Weights of a small mixture-of-experts language model, trained from scratch on English Wikipedia: 108M parameters.
Below are experts of layer 6 (counted from 0) of a mixture-of-experts language model. Rows are named gate (a neuron's input weights, with its number), up (a neuron's input weights, with its number), down (a neuron's output weights, with its number) and show model dimensions 112-223. Each number is 50 + 15 x the weight over its row's rms, rounded and kept within 0 to 99.
Before each expert's rows: "comes before" lists some tokens at least twice as common just after its tokens as in all text. This comes from a sample of Wikipedia text that the model never trained on. Tokens count by the router's weight.

# expert 8
comes before: "|", "a", "o", "i", "an", "e"
gate0:55 56 24 40 28 25 54 68 30 61 58 50 49 53 37 39 05 62 60 48 59 57 41 42 40 21 78 56 76 33 55 38 67 53 63 75 44 57 46 67 32 55 40 67 50 55 53 79 47 31 52 59 32 37 50 68 74 76 35 44 57 60 31 21 43 16 37 51 45 46 82 61 25 13 94 58 75 55 66 34 12 58 40 56 43 41 49 27 41 35 65 45 05 68 50 40 64 65 47 58 54 41 79 30 47 46 69 15 27 41 52 63
up0:59 37 69 51 55 52 54 66 82 38 46 47 59 55 71 46 34 58 44 71 17 40 43 61 40 51 47 43 40 29 44 34 53 72 27 85 37 57 70 48 50 51 56 47 29 40 34 45 70 62 54 48 67 28 54 74 73 51 48 30 31 42 56 48 39 54 53 72 18 62 52 69 48 55 38 49 73 69 43 58 65 45 54 56 51 70 67 45 44 50 39 55 36 59 72 51 22 58 52 58 61 62 28 39 68 73 42 58 45 76 52 81
down0:28 71 70 34 44 46 76 67 40 40 44 57 82 43 71 37 45 41 64 45 70 56 40 34 75 62 62 35 59 13 72 30 69 28 51 35 61 67 54 37 73 66 41 73 63 60 62 62 59 70 60 66 42 52 41 44 46 60 41 31 57 53 36 52 63 31 66 28 32 18 47 36 07 63 68 65 75 54 53 52 62 51 64 58 61 48 72 75 42 68 64 61 52 59 51 40 62 73 55 62 56 59 44 51 29 30 64 36 66 61 48 21
gate1:73 26 31 60 56 44 68 22 21 54 66 39 54 64 33 18 66 77 62 52 49 73 52 49 58 53 40 55 62 41 39 37 54 75 54 47 22 46 42 37 64 40 59 61 47 21 58 55 22 52 59 90 64 31 45 67 47 64 61 45 34 54 62 45 43 46 60 29 37 51 64 46 26 56 30 65 47 62 78 48 48 58 67 32 37 38 59 54 38 40 60 41 71 67 36 56 60 60 52 67 54 51 63 45 66 47 51 29 56 55 51 57
up1:66 82 37 50 36 59 51 37 57 67 58 49 38 33 57 47 30 32 48 45 74 33 69 53 48 33 64 52 75 36 75 38 62 56 61 47 40 41 53 42 72 59 59 55 70 42 53 30 39 34 51 46 71 49 37 74 15 34 47 36 58 46 49 54 67 59 70 45 48 32 35 66 51 78 47 22 51 59 35 40 28 69 73 72 71 70 51 29 56 49 44 68 54 62 41 64 66 48 56 44 39 48 43 38 75 77 40 56 62 44 46 44
down1:49 35 38 41 26 42 54 35 61 65 54 35 50 42 44 66 45 36 58 37 46 58 62 44 25 57 43 52 46 36 46 66 39 55 66 51 59 21 46 55 53 36 66 45 43 38 57 62 66 64 35 21 41 36 69 51 24 73 41 55 63 38 44 46 36 61 57 39 52 27 53 64 62 67 64 73 68 77 48 31 54 45 52 46 50 37 53 41 53 64 31 51 27 35 30 55 42 59 84 29 60 36 69 62 52 47 45 41 11 49 49 49
gate2:41 74 45 35 55 64 52 50 64 42 39 64 22 44 61 37 61 35 55 44 33 49 73 63 64 67 52 37 62 40 65 14 51 71 42 30 44 51 73 59 22 34 34 74 60 56 50 27 74 50 54 67 31 43 48 44 69 76 53 44 61 60 35 57 58 46 46 49 55 39 57 52 62 54 37 27 44 39 46 38 56 77 73 58 66 47 21 11 28 32 24 54 45 39 67 53 21 67 78 46 24 43 63 42 23 37 53 42 65 64 50 34
up2:57 64 73 65 32 50 46 63 36 47 58 41 38 56 41 28 37 32 33 47 73 38 37 34 52 53 39 53 43 29 52 60 11 68 35 47 43 62 63 44 55 67 55 22 39 47 54 26 34 53 52 46 36 46 48 47 36 35 75 70 57 60 50 53 20 53 61 61 18 58 55 67 52 72 17 38 75 33 66 35 42 53 37 58 44 46 40 36 53 40 69 56 34 41 48 46 62 40 47 35 64 51 40 57 48 56 68 30 08 55 48 55
down2:24 34 51 53 42 43 49 38 42 39 14 40 69 55 63 64 41 37 63 48 52 71 32 53 51 71 62 70 58 31 37 49 55 34 21 58 47 77 68 50 62 35 41 61 62 58 53 59 36 67 52 67 66 41 69 36 64 46 62 46 38 35 24 54 48 41 33 52 27 60 36 48 60 61 64 65 51 13 74 46 46 43 55 47 58 48 38 34 52 73 41 57 28 28 45 30 69 59 71 48 68 39 82 80 50 59 27 45 24 39 66 26
gate3:50 66 49 39 49 60 58 43 60 77 44 20 51 52 55 58 69 52 49 59 41 50 46 15 63 41 42 24 39 59 56 45 61 30 49 23 80 51 30 62 19 47 47 51 66 47 66 66 59 63 40 75 27 47 54 46 44 45 37 48 68 51 75 62 62 31 37 46 53 51 29 42 55 59 61 70 51 60 68 44 34 51 30 30 33 55 40 82 40 27 53 40 75 58 40 58 87 44 47 35 55 76 36 51 51 36 54 44 60 36 52 43
up3:31 45 50 57 41 65 55 76 27 65 51 50 13 48 43 84 41 64 45 23 65 60 40 60 30 69 56 51 71 24 55 49 68 43 29 47 45 36 70 34 47 50 51 44 73 73 62 30 20 37 29 30 57 29 58 60 50 46 79 49 71 70 54 72 46 72 65 42 99 75 67 60 42 21 51 59 64 55 63 69 57 33 70 49 33 57 51 56 66 54 44 61 62 66 37 50 73 54 64 41 60 62 34 33 72 60 25 26 29 72 75 50
down3:43 52 52 71 63 63 80 46 58 39 13 55 29 57 55 50 56 68 62 39 38 64 47 41 68 67 48 54 35 34 55 34 36 78 32 12 64 50 48 53 61 45 79 59 45 58 32 49 62 50 27 67 28 57 83 35 37 44 59 60 69 26 42 61 44 53 37 33 60 47 30 33 46 68 56 49 38 52 55 65 61 45 27 58 42 74 59 22 44 56 18 48 77 80 55 44 34 55 77 46 53 32 80 61 56 65 32 53 65 45 58 51
gate4:48 62 73 23 35 61 59 39 77 38 56 58 40 75 58 58 63 59 54 65 28 53 64 52 20 25 34 37 33 16 58 82 40 55 25 32 30 52 60 68 53 49 40 66 45 76 45 72 61 46 53 53 68 37 48 56 67 57 61 22 37 38 80 35 64 43 46 60 37 34 63 69 65 37 56 46 58 41 69 22 58 51 48 30 46 46 48 37 37 51 62 37 42 40 45 51 55 66 46 51 70 68 59 46 42 50 68 43 51 40 47 50
up4:45 58 45 68 40 52 32 35 17 70 38 34 64 53 37 56 45 39 67 61 44 35 45 40 76 75 63 55 70 94 38 34 53 34 28 55 48 74 31 53 80 45 55 36 36 18 68 34 44 74 64 33 37 54 71 40 37 75 34 71 59 70 37 75 39 88 48 75 70 44 21 57 36 43 59 70 60 80 44 53 54 38 49 91 31 52 50 54 41 51 40 66 58 57 77 59 62 60 51 69 72 59 32 52 42 73 11 41 56 76 39 61
down4:28 65 47 10 60 44 50 40 49 42 51 52 34 47 62 51 48 28 30 38 49 55 55 35 44 35 54 34 58 72 48 45 21 73 42 73 67 55 04 52 56 45 47 72 54 44 37 55 30 31 60 69 48 55 37 29 63 57 48 74 65 39 46 57 60 42 48 54 38 44 50 70 42 14 55 56 39 24 37 52 51 74 43 60 40 47 49 50 40 70 28 34 70 48 47 58 45 43 46 37 53 46 44 47 35 76 33 37 39 53 65 76
gate5:33 42 74 26 23 68 30 61 56 76 62 34 55 61 41 50 73 45 79 58 54 41 38 39 76 41 41 43 65 54 66 38 67 07 47 29 47 38 44 49 66 60 57 36 54 42 28 40 57 42 59 56 37 40 59 53 68 68 67 35 49 61 64 49 51 26 62 56 56 51 46 58 71 43 75 33 49 48 53 44 52 36 44 78 79 67 75 44 41 63 61 44 39 71 28 33 28 46 49 57 24 58 48 58 33 85 52 63 47 28 51 62
up5:41 72 32 28 46 35 54 44 15 67 48 44 56 53 55 33 37 68 43 52 49 52 51 66 47 58 44 60 63 53 22 43 55 43 25 59 54 58 46 42 39 43 50 53 52 40 49 68 43 51 89 50 73 37 15 38 47 42 74 58 43 34 23 59 65 66 54 66 61 26 66 55 89 35 47 32 46 62 63 70 50 36 47 59 38 62 31 68 39 35 08 73 49 42 57 39 55 44 53 22 25 35 44 59 83 50 49 72 71 74 70 31
down5:38 25 62 59 49 39 58 20 18 34 63 51 32 37 42 31 36 18 63 57 53 50 32 41 56 53 32 58 50 44 43 79 56 47 75 41 45 22 43 26 32 38 58 61 43 41 33 55 49 31 38 40 48 61 39 37 29 64 42 62 55 63 43 49 40 35 58 39 58 45 43 25 58 35 32 67 39 55 21 44 48 62 40 69 51 62 64 45 72 70 58 58 37 50 63 70 68 47 44 66 48 43 62 58 49 53 51 56 24 43 60 45

# expert 4
comes before: "s", "ing", "\"", "er", "t", "e"
gate0:39 38 50 36 20 51 89 42 44 69 60 55 58 20 71 52 70 55 26 44 44 65 68 43 23 53 35 64 16 46 65 68 59 40 47 32 17 56 48 55 74 42 72 37 62 58 36 45 71 50 31 29 54 63 75 51 46 59 49 69 75 61 37 56 71 43 59 20 48 47 74 47 28 52 52 37 29 49 49 41 75 59 69 65 42 59 35 67 56 63 32 46 58 69 67 54 49 49 34 27 44 70 69 53 29 65 60 36 33 48 48 55
up0:71 55 52 21 60 42 58 52 32 52 31 35 32 87 61 47 70 59 45 33 67 38 44 22 48 51 42 56 33 68 26 43 48 71 40 52 47 57 47 64 15 41 69 59 42 48 59 38 46 62 16 51 35 58 34 60 50 77 63 47 89 43 26 74 43 76 46 35 53 59 59 63 62 42 48 37 26 47 58 17 52 47 42 18 66 49 80 65 49 58 22 46 46 56 42 46 45 54 55 47 37 69 54 50 56 46 73 08 64 56 40 34
down0:41 58 48 49 80 70 63 43 52 48 61 59 47 43 56 69 54 42 42 39 65 34 70 62 75 54 38 49 55 39 44 91 49 72 40 51 58 20 32 42 33 21 55 65 43 38 34 59 51 61 49 58 46 71 48 46 65 30 53 33 26 35 43 72 90 50 39 50 75 49 73 27 54 66 51 27 53 52 54 23 75 33 26 43 52 48 54 44 58 43 32 45 55 52 43 24 42 78 54 67 58 46 31 49 68 70 73 56 47 32 33 76
gate1:37 82 58 38 50 32 54 44 44 65 56 32 32 47 59 58 60 63 56 22 33 56 75 32 35 80 74 49 71 57 58 52 53 31 70 49 52 51 68 45 65 88 47 82 61 37 72 42 48 38 40 45 79 57 38 35 65 22 29 59 24 44 69 48 44 35 77 63 65 42 52 64 25 66 57 47 50 50 31 26 49 58 51 29 67 66 63 25 37 49 77 53 58 60 54 72 76 60 63 49 56 51 49 32 33 55 48 45 54 41 38 78
up1:69 73 66 49 43 65 40 54 45 49 86 50 49 31 48 41 31 58 61 48 53 21 68 62 52 45 71 46 64 33 68 68 46 35 54 34 43 60 61 67 50 47 61 41 34 64 39 61 50 45 53 58 47 33 39 36 49 58 55 53 70 32 44 68 35 51 36 55 56 71 45 56 45 49 59 57 59 65 48 64 27 40 65 47 56 60 35 80 37 60 66 52 29 71 45 61 84 39 54 44 44 62 14 62 37 67 56 48 27 63 39 56
down1:26 51 54 36 66 48 61 70 53 28 48 40 49 44 83 44 44 40 67 66 53 43 38 53 24 47 66 66 50 47 36 44 66 65 46 69 43 55 41 25 51 41 34 64 74 33 30 57 48 56 48 31 48 45 58 45 57 76 38 71 39 50 52 68 35 29 46 51 75 70 38 54 32 31 56 56 51 60 41 51 51 68 28 28 53 54 49 58 27 42 50 52 42 79 78 48 35 43 50 49 37 49 56 43 78 54 62 21 44 53 44 34
gate2:48 49 06 46 39 74 34 37 53 71 44 42 46 54 54 52 64 58 40 23 41 60 70 50 65 76 13 64 47 64 53 44 51 14 44 40 80 47 51 35 57 53 61 44 58 39 39 48 56 43 31 60 36 65 21 69 79 43 50 81 38 75 51 53 54 33 47 79 56 44 58 77 56 38 40 31 48 43 22 38 28 27 24 47 34 59 63 54 53 64 64 40 44 38 45 28 37 51 30 65 59 33 46 21 59 49 74 61 60 48 26 50
up2:59 52 77 36 39 38 22 33 41 62 48 42 78 58 56 61 44 51 56 55 46 39 62 36 78 40 69 47 35 52 67 46 33 77 45 33 52 52 52 61 69 38 48 58 50 60 67 73 56 35 34 53 75 32 48 26 59 43 52 45 58 41 52 39 29 34 37 68 49 48 37 24 62 46 54 52 58 20 52 41 41 57 49 59 48 34 49 44 48 53 68 39 55 46 57 66 74 68 53 23 20 38 72 77 38 45 76 55 46 71 50 57
down2:50 48 53 52 36 67 40 55 58 50 30 79 43 75 68 40 31 56 39 72 41 40 52 37 47 45 69 72 49 62 50 46 34 39 67 67 45 32 40 72 90 33 26 46 49 64 36 63 67 46 71 36 53 86 59 49 33 44 79 13 58 48 78 50 55 53 60 65 21 82 76 53 59 40 50 38 62 39 80 51 67 69 48 61 26 61 57 50 79 37 47 61 24 71 73 39 49 29 25 39 25 57 45 58 71 48 69 49 51 44 34 42
gate3:54 44 36 54 48 62 31 36 41 53 09 78 55 41 62 44 43 69 47 34 60 42 47 71 69 47 35 48 62 51 64 46 53 64 55 56 56 93 53 56 45 82 65 53 36 66 56 61 67 31 56 77 51 44 57 44 62 65 74 52 20 55 59 55 40 44 39 47 46 36 23 46 25 17 42 45 74 62 58 40 42 28 44 64 39 70 60 66 29 29 40 49 45 16 57 47 50 37 51 44 50 25 65 75 28 82 37 53 73 39 43 49
up3:66 34 33 12 65 21 71 40 42 35 52 33 52 56 59 69 32 40 56 63 63 43 24 47 32 33 55 41 67 24 61 41 64 56 45 49 59 33 65 54 58 77 23 70 44 53 45 26 48 41 56 34 44 38 48 47 64 75 72 58 63 62 79 68 40 24 34 65 41 48 48 66 58 54 46 58 77 51 74 45 63 63 55 58 33 70 59 48 57 61 77 55 53 50 56 22 65 75 39 37 39 47 55 43 41 47 65 54 69 61 79 34
down3:67 43 54 30 57 46 40 48 38 48 60 65 38 40 67 53 49 32 48 64 57 42 60 47 40 54 68 50 32 54 31 77 47 63 76 50 51 28 32 42 73 39 38 69 41 55 73 82 74 72 12 45 40 23 39 46 42 60 42 24 43 65 64 43 84 55 40 47 46 42 41 47 58 65 35 71 61 11 45 30 34 53 59 42 64 70 59 59 52 41 49 48 79 39 54 62 57 43 63 32 42 49 60 34 70 19 48 61 52 57 38 50
gate4:37 61 26 56 52 43 49 65 47 64 57 51 77 36 23 43 72 30 35 69 60 39 60 42 53 29 47 19 49 58 68 48 39 12 66 43 49 72 54 45 61 56 36 46 60 80 29 42 41 33 63 52 42 76 55 51 42 41 31 30 56 56 51 71 50 50 63 59 64 53 56 42 44 30 49 39 35 86 30 69 43 38 47 49 45 39 32 40 42 36 32 59 36 47 31 34 73 44 22 34 44 42 67 44 56 68 67 40 63 37 60 57
up4:42 63 33 28 50 68 46 33 64 46 77 37 56 45 52 28 16 65 55 48 46 53 24 57 48 23 48 34 46 61 45 44 61 53 65 22 78 25 67 53 40 38 62 60 35 62 42 35 24 66 19 55 24 35 52 61 61 57 74 57 50 22 47 80 81 44 46 65 65 43 77 40 26 61 43 67 77 71 50 81 37 83 63 27 52 65 71 58 33 33 48 25 17 45 78 62 52 69 47 32 46 69 81 38 58 51 34 46 39 47 66 40
down4:56 63 50 53 47 48 46 49 03 34 58 44 63 48 27 47 59 44 34 66 66 52 52 45 26 90 77 65 59 61 63 52 48 35 35 40 49 94 52 36 46 45 25 44 68 40 49 49 44 74 50 20 68 38 39 22 62 45 55 62 41 67 65 63 65 35 37 38 42 48 39 53 47 43 45 74 77 39 64 66 49 39 31 52 49 80 29 56 78 32 64 56 59 50 52 34 62 62 55 60 64 66 30 36 56 50 57 48 80 22 75 37
gate5:60 39 37 69 73 46 35 45 61 44 43 51 87 47 19 65 31 70 86 78 70 59 75 40 39 60 67 87 39 62 43 81 58 37 23 58 44 36 33 58 31 52 55 25 68 60 36 62 37 39 58 54 46 64 45 39 34 38 44 42 06 50 51 67 40 81 54 54 54 23 31 47 36 35 54 37 39 56 69 35 53 54 54 59 54 46 56 37 42 52 66 49 52 52 72 55 71 53 67 33 45 39 15 47 55 27 57 60 42 59 65 65
up5:36 28 49 51 39 58 39 14 62 43 50 45 65 55 57 60 68 53 38 64 59 73 21 56 82 33 42 58 28 58 40 44 59 45 63 59 59 50 36 49 47 53 81 20 53 32 48 31 47 29 71 40 35 40 61 57 47 40 68 50 25 49 60 63 18 57 38 29 29 51 59 49 44 67 76 36 29 46 50 56 46 42 47 56 62 31 58 36 41 60 54 65 46 31 44 53 53 57 53 50 41 36 68 63 37 76 44 30 52 79 51 48
down5:55 51 48 63 81 25 62 53 44 48 38 10 57 56 65 53 46 38 76 68 46 76 33 36 62 48 61 53 74 31 46 49 39 80 38 33 43 34 42 66 62 33 61 43 54 51 65 12 25 76 54 47 59 38 48 45 58 27 37 48 34 56 47 05 56 45 50 44 24 64 56 29 59 57 47 52 53 78 35 51 73 31 57 46 47 53 60 66 50 64 41 59 66 40 49 64 49 36 62 26 46 44 63 47 60 61 47 29 60 53 61 45

# expert 13
comes before: "-", "y", "e", "c", "ic", "le"
gate0:66 27 32 35 59 44 66 46 83 67 55 62 29 43 43 49 66 64 43 55 57 45 38 31 35 39 73 72 35 59 35 51 55 40 67 63 36 25 45 51 44 34 57 24 50 44 31 30 72 50 50 42 82 27 47 26 40 69 20 61 31 26 57 62 34 32 24 32 49 55 72 53 72 38 43 60 51 53 44 61 50 80 64 47 59 65 43 48 93 56 29 29 61 65 73 56 68 56 34 65 37 52 62 63 58 28 48 20 36 37 57 55
up0:78 77 35 66 38 43 45 94 39 46 42 40 58 57 48 42 56 60 55 63 60 45 53 31 55 64 35 34 45 60 35 54 55 37 26 27 41 53 60 78 61 62 57 33 43 59 44 41 49 42 47 30 52 75 22 27 36 64 52 48 79 31 57 48 75 59 58 62 40 74 23 53 69 55 55 26 29 36 38 53 54 55 71 66 35 40 49 55 56 50 56 46 59 51 11 42 49 46 48 51 54 56 66 51 35 38 70 65 59 70 46 51
down0:41 39 45 59 76 29 31 28 35 63 33 65 41 34 31 45 19 50 45 35 05 57 60 42 44 65 57 59 89 75 49 37 52 54 40 41 20 53 68 33 43 36 64 49 59 49 57 52 57 60 51 66 57 46 72 55 58 70 39 72 95 43 36 40 38 59 48 33 60 62 26 60 50 61 51 60 53 34 10 36 55 64 32 69 58 35 74 45 31 47 57 47 47 74 29 41 30 28 55 47 52 59 13 53 42 55 68 53 40 48 20 45
gate1:75 34 51 46 43 46 61 58 55 64 27 24 73 68 53 45 52 75 58 75 55 48 33 40 66 27 54 64 80 46 40 48 20 56 48 87 57 36 73 39 53 66 34 64 32 48 70 50 39 36 49 47 32 35 67 43 50 31 32 74 33 74 55 43 55 58 73 45 46 69 23 60 67 32 59 47 49 43 49 51 28 52 43 28 23 55 48 61 34 53 30 26 62 29 68 55 42 63 63 45 45 59 48 73 33 79 37 33 46 52 31 49
up1:46 69 49 28 45 39 71 51 45 57 45 57 46 73 77 53 66 34 47 65 66 50 39 60 82 39 63 64 33 56 43 53 58 35 51 56 50 46 65 65 46 67 54 68 42 41 55 24 51 84 60 57 34 32 56 84 44 34 71 34 43 80 61 17 50 43 27 64 33 45 41 44 33 46 33 60 61 57 62 22 22 35 60 76 66 48 32 46 47 44 29 60 35 48 57 70 53 69 36 53 37 42 12 58 47 70 82 58 67 52 27 51
down1:75 36 45 35 41 48 66 75 50 41 42 37 07 58 43 53 45 38 41 46 65 54 21 69 38 37 63 65 29 76 58 65 34 57 25 54 56 49 38 34 55 27 69 68 36 60 41 81 34 35 35 33 55 51 37 81 41 53 28 64 62 61 54 43 62 36 59 40 38 61 35 43 35 38 52 15 34 39 62 54 40 37 50 67 37 34 52 32 37 37 28 75 65 62 49 41 56 19 38 46 52 58 71 61 54 46 30 58 55 52 74 62
gate2:57 48 53 23 55 59 40 46 60 41 62 32 64 54 28 49 83 58 37 46 60 65 51 40 32 60 42 50 43 61 55 67 46 42 53 61 60 63 54 37 54 21 28 67 24 42 16 51 55 51 41 50 38 16 24 41 45 55 51 46 53 43 57 61 63 91 68 72 55 45 58 44 67 56 50 55 47 35 57 49 50 39 44 28 77 45 84 41 38 31 39 28 49 43 60 69 45 22 89 28 75 68 45 45 39 61 44 49 55 48 38 68
up2:49 44 38 50 56 40 54 81 40 47 30 64 18 34 42 63 32 45 36 93 50 38 52 53 52 45 45 65 55 51 47 42 36 74 59 45 69 65 47 60 48 58 45 66 30 32 47 61 48 59 56 59 53 66 72 70 73 51 62 37 45 51 50 51 57 44 57 16 32 71 54 42 64 45 67 32 64 36 41 81 17 55 44 55 78 66 31 25 48 39 72 65 35 26 60 65 47 37 33 68 54 59 49 38 50 66 62 62 33 47 40 29
down2:25 41 56 37 42 45 79 51 45 59 40 69 30 48 45 28 43 70 47 37 37 58 44 40 38 72 51 42 64 56 31 51 15 39 57 37 60 54 59 34 56 38 50 32 59 31 52 56 63 48 31 31 44 59 37 50 46 53 52 27 31 28 44 45 43 65 03 34 62 50 79 96 33 45 40 28 56 63 29 57 40 47 15 64 59 45 33 48 66 30 45 45 61 23 56 42 75 78 40 45 52 46 35 69 69 67 67 65 62 69 65 49
gate3:73 76 51 61 36 32 47 50 61 53 50 48 61 46 58 70 14 54 22 32 75 41 51 41 60 41 23 27 44 45 38 42 69 46 52 39 40 71 70 62 57 57 31 40 78 70 49 53 50 41 75 64 57 56 75 54 45 37 53 27 60 46 52 89 50 61 38 38 46 35 27 36 31 80 52 37 37 38 71 57 64 49 67 58 41 57 49 34 54 52 50 41 38 38 51 58 78 58 42 52 36 57 50 23 45 56 52 48 53 52 74 41
up3:41 44 57 67 44 42 66 53 80 57 67 56 62 42 75 55 59 70 55 58 74 47 42 50 27 51 60 63 42 26 55 46 49 62 58 45 28 48 44 32 46 54 65 78 47 33 50 52 54 44 57 62 48 54 56 48 36 42 43 55 78 37 61 65 44 43 41 71 28 66 50 48 54 43 27 41 76 53 38 64 33 46 52 51 46 53 58 48 31 40 33 52 43 52 62 50 58 66 52 45 78 56 42 27 36 55 39 32 39 24 29 48
down3:51 53 39 44 68 43 55 35 64 51 80 66 46 48 52 46 39 40 51 43 58 49 52 66 48 46 33 32 55 66 53 63 68 38 50 46 56 30 56 54 34 55 41 89 63 49 42 34 51 51 36 66 43 50 32 97 51 61 55 63 43 47 30 12 45 64 58 66 38 77 67 73 47 48 68 54 33 57 33 78 51 47 57 60 80 64 62 49 63 29 43 52 29 32 46 41 65 70 54 57 48 32 54 40 38 65 44 71 44 46 64 46
gate4:52 53 39 03 43 65 43 39 40 36 86 45 48 54 43 65 45 41 50 50 43 77 29 55 27 69 40 52 41 21 64 43 52 40 55 63 62 48 34 64 77 52 47 53 27 42 60 31 36 64 57 26 36 21 64 75 51 50 46 64 43 58 30 41 71 74 63 33 72 45 56 56 34 41 26 43 41 62 42 64 66 66 73 24 57 54 45 43 58 52 36 41 50 48 57 52 65 29 52 45 46 60 76 25 51 16 28 53 36 57 77 48
up4:69 58 65 23 53 47 67 24 63 41 54 38 48 49 54 41 43 51 41 38 41 32 54 43 66 54 38 65 40 84 79 54 73 43 50 48 40 43 55 44 40 67 43 48 42 72 29 53 43 51 18 58 38 51 41 31 42 50 56 50 35 49 46 94 66 44 56 75 43 81 51 49 25 49 35 71 34 41 23 39 43 37 37 61 53 49 58 52 64 35 67 58 50 59 56 21 29 33 36 51 24 00 33 69 54 66 43 34 48 31 63 46
down4:54 52 40 50 45 16 58 32 42 70 47 69 59 29 49 31 53 43 49 65 49 56 53 43 44 63 65 23 43 46 48 53 63 50 55 53 58 62 46 49 37 59 23 35 43 21 79 43 66 49 48 33 77 41 68 58 61 39 65 49 35 64 40 19 44 40 68 79 52 57 30 88 35 45 75 49 57 62 56 73 48 30 49 46 58 62 75 60 67 63 48 52 45 33 75 47 56 58 41 51 29 49 41 31 42 75 50 74 77 39 27 52
gate5:73 41 56 67 46 50 56 50 50 77 43 70 44 54 40 43 33 55 70 64 35 35 66 53 37 58 54 64 61 39 39 43 12 41 29 53 53 67 55 54 67 41 43 34 85 23 52 45 50 55 67 28 69 39 38 49 27 50 36 59 38 62 49 42 44 55 45 31 23 39 39 64 52 38 67 71 77 35 49 44 57 71 69 72 42 62 55 85 58 79 33 27 64 82 60 20 55 67 50 35 42 78 59 53 32 74 36 50 59 53 66 50
up5:70 39 57 81 39 35 63 58 35 61 54 85 67 71 33 30 54 52 69 49 57 37 39 44 49 55 39 28 51 44 57 58 44 61 72 71 53 43 41 26 60 52 55 56 75 44 40 71 43 34 48 32 61 41 14 25 28 57 53 77 57 60 69 49 45 55 69 62 52 62 45 46 56 57 67 87 48 40 41 54 31 67 32 53 44 38 52 62 74 69 48 75 38 63 64 33 36 34 46 48 13 67 51 10 36 49 48 69 68 46 56 48
down5:44 54 50 28 48 54 56 63 53 43 48 61 65 43 28 48 51 27 55 49 76 79 65 63 61 51 39 53 43 54 55 45 43 45 59 55 53 38 50 59 43 37 58 45 63 48 40 40 62 58 53 65 59 51 56 41 67 43 48 31 55 39 80 46 36 42 35 24 53 64 28 40 56 47 56 87 52 42 71 64 66 54 54 51 13 62 80 51 32 45 42 65 15 41 63 75 28 38 77 47 28 56 34 41 44 56 40 21 76 61 73 64